Experts of a small language model.
Size: 8 layers, vocabulary 2048.
Experts: 128 experts in each of 8 layers, a softmax router.
Training: a variant of Adam for the experts, 1181M tokens, 4506 steps.
Below are experts of layer 4 (counted from 0) of a mixture-of-experts language model. Rows are named router (the router's row for the expert) and show model dimensions 192-255. Each number is 128 + 24 x the weight over its row's rms, rounded and kept within 0 to 255.
Before each expert's rows: "mostly gets" lists some tokens that are sent to it at least half of the time. This comes from a sample of Wikipedia text that the model never trained on.

# expert 87
mostly gets: " offic", " writ", " us", "ilit", "rit", "ission"
router [117 110 132 151 112  89 143 114 118 109 130 119 103 113 100  97 161  89 160 130 150 128 126 143 166 125 157  90 133 169 132 127 115 168  98  99  89 129 103 100 104 119 166 140 152 119 128 137  83 110 109 111 103  86 106 127  91 160 139 134 148 142 177  83]

# expert 29
mostly gets: "ized", "ism", "ised", "ures", "ations", "ants"
router [ 87 149 118 147  61 104 130  94 142 140 126 108 132 106 113  88 179  88 155 117 149 141 152 136 152 137 135  74 105 126 124 116 115 154  94 130 133 138 127  94  90 113 144 102  87 136 121 123 127 119 126 107 131 120  90 135  92 137 124 128 120 117 156 103]

# expert 65
mostly gets: " University", " school", " State", "lege", " School", "resident"
router [ 97 137 148 128  90 115 102 171 117 107 140 106 123 108 118 104 119  83 142 141 149 136 149 123 152 104 122 130 116 137 159  88 118 146 134 152 106 130 105 102 101 116 167  89  96 126 159 138  76 122 163 119 150 156  96 141  87 135  87 104 150 114 165  88]

# expert 27
mostly gets: ".", ".\"", "..", "\".", "1", ")."
router [101 132 126 140 119 121 127 126 132 126 124 106 149 139 127  88 152 113 125  99 178 124 135 121 151  91 159  81 127 138 136 117 127 101  79 135 120 117 124 103 115 109 112  98 125 128 131 133 118 122 126 139 139 111  77 128 113 149 112 114 139 118 117  82]

# expert 62
mostly gets: " bu", "ö", "ø", "omen", "(", "O"
router [109 136 125 133  74 132 130 120 132 103 117 136 133 138 111 147 160  79 135  94 165 115 133 119 155 100 146  84 135 145 135 104 107 154  87  92 121 152  90 100 127 115 155 127 121 108 125 149 108 139 132 109 112  93 105 143 118 138 110 110 140 140 127  89]

# expert 76
mostly gets: "rib", "ee", "omen", "±", "clud", "enc"
router [106 151 125 149  97  79 113 108 113 137 129  61 140 133 105 114 152  86 121 124 146 136 156 144 141 102 149 101 140 147 109 134  84 137  82  95 101 158 104 107 123 139 173 142 115  82 124 140 105 108 145 135 108 134  63 140  81 151  68 134 139 123 154 108]

# expert 92
mostly gets: " ad", " comp", " al", " pro", " app", " l"
router [ 92 139 153 130 114 139 110 160 138 145 145 101 114 147  98 113 130  99 115 117 146 155 128 140 172 142 142 102 139 120 148  94 116 139 122 118 106 159 117  92 131 119 181 109 124 115 113 166  97 131 137 101 107 115  78 187 116 128 124 136 133 123 143 131]

# expert 113
mostly gets: " film", " game", " album", "usic", " song", " series"
router [ 49 159 132 131 107 118 157 144 128 123 106 108 127 132 101  99 173 102 144  91 156 148 146 121 170 143 108  91 125 133 129 124 138 113  99 118  88 145  90  99  71 133 126 133 105 126 175 137 112 127 140 115 120 119 104 149 103 131 115 116 134 127 189  94]

# expert 12
mostly gets: "urch", "gram", "ounc", "ific", "ulation", "ility"
router [121 106 123 124  69 103 122 142 155 125 126 101 156 126 143 125 156 117 147 114 194 163 124 144 173 128  89 113 148 148 159 118 133 153 111 118 134 124 136  89 115 141 133 104 151 149 179 129 106 119 146 132 148 154 107 149 134 141  81 116 136 134 147 110]

# expert 32
mostly gets: "an", "han", "ional", "ograp", "vent", "ese"
router [124 150 172 133  83 133 135 103 145 141 134 107 131 148 115  78 126 133 148 121 130 157 136 142 151 133 119 133 102 146 155 109  82 129  93 151  83 143 145  75  94 134 128 116 124 142 136 106 123 163 121 124 128 154  64 141  86 155  95 131 150 105 122 109]

# expert 8
mostly gets: "r", " Tr", " ar", " tr", " Br", " dr"
router [103 133 140 154 102 124 139 120 150 110 157 112 131 124 107  92 132 107 158 121 167 155 135 117 162 120 127 110  90 170 156  87 125 127 100 134 137 154 121 113 128 116 108 128 139 119 148 153 101 137 140  83 145  93 100 147  93 121 127 114 118 112 164 108]

# expert 40
mostly gets: "duct", "f", "port", "fess", "ject", "ved"
router [ 99 130 134 139  72  97 136 148 137 117 146 106 119 127  60 115 148  85 154 121 183 128 166 120 142 121 110  92 106 107 161 133 104 165 131 119 132 126 149 126 102 130 157  92 147 147 155 127 116 124 166 132 124 147  95 164  94 154 102 114  96 138 149 118]

# expert 54
mostly gets: "±", "%", "−", "+", " Total", " −"
router [ 90 161 152 123 114 113 135 112 144 119 169 121 151 143 112  94 167 116 116  82 179 138 126 130 151 130 142  92 147 138 139  91  71 118 102 123 116 136 115  89 108 125 150 117 134 103 162 139 109 129 144 115 132 134 113 172  86 174 111 101 127  95 126  99]

# expert 126
mostly gets: " In", " United", " National", " North", " South", " City"
router [ 98 134 138 139 119 135 111 136 144 117 134  91 129 121 108 137 150 105 130 123 161 151 129 137 135 123 141 120 124 132 148  90 109 157 116 143 110 143 131 109 124 134 161  80 133 154 146 152  92 128 150 115 117 138  82 153  99 146  94  97 112 116 145 135]

# expert 67
mostly gets: "el", "ind", " Lab", "or", "els", "ors"
router [ 92 127 130 143  67 110 107 128 118 135 142 107 159 119  96  80 134 111 106 113 144 136 177 103 158 140 132 101 100 153 147  93 113 138  94 113  98 132 118 109 103 127 155 102 126 129 138  97  99 109 163 131 109 121  97 136 105 162 141 130 142 139 146 105]

# expert 47
mostly gets: "ens", "ct", "il", "istor", "iz", "cc"
router [113 127 155 150 116 136 121 131 159 151 119 126 107 115 117  89 126 113 169 128 135 114 145 131 165 106 128  90 104 108 117 115  94 137  79 135 151 161 120  91 115 111 148 125  91 136 124 121 126 175 152 102 131 120  98 169 104 119  79 112 136 122 145 105]

# expert 116
mostly gets: " New", " Pr", " pr", " cl", " Br", " North"
router [ 96 128 117 148 134 115 131 137 137 124 150  99 140 137  85 104 145  96 132 100 136 142 144 173 135 137 143  99 133 156 150  95 118 137 102 133 153 148 134  70 157 146 134 133 139 146 155 135 118 118 150 108  98 102  80 148 115 168 105 107 132 107 150 120]

# expert 101
mostly gets: " P", " p", " j", " f", " pl", " Pl"
router [101 153 179 130 118 136  91 107 129 139 127 122 115 108  74 123 119  81 129 108 160 129 147 136 138 123 127  94 155 147 140 136 121 115 125 115 141 152 122 120 115 137 153 113 117 127 131 152 123 113 133 150 115 110 104 134 105 143 123 139 150 112 164 107]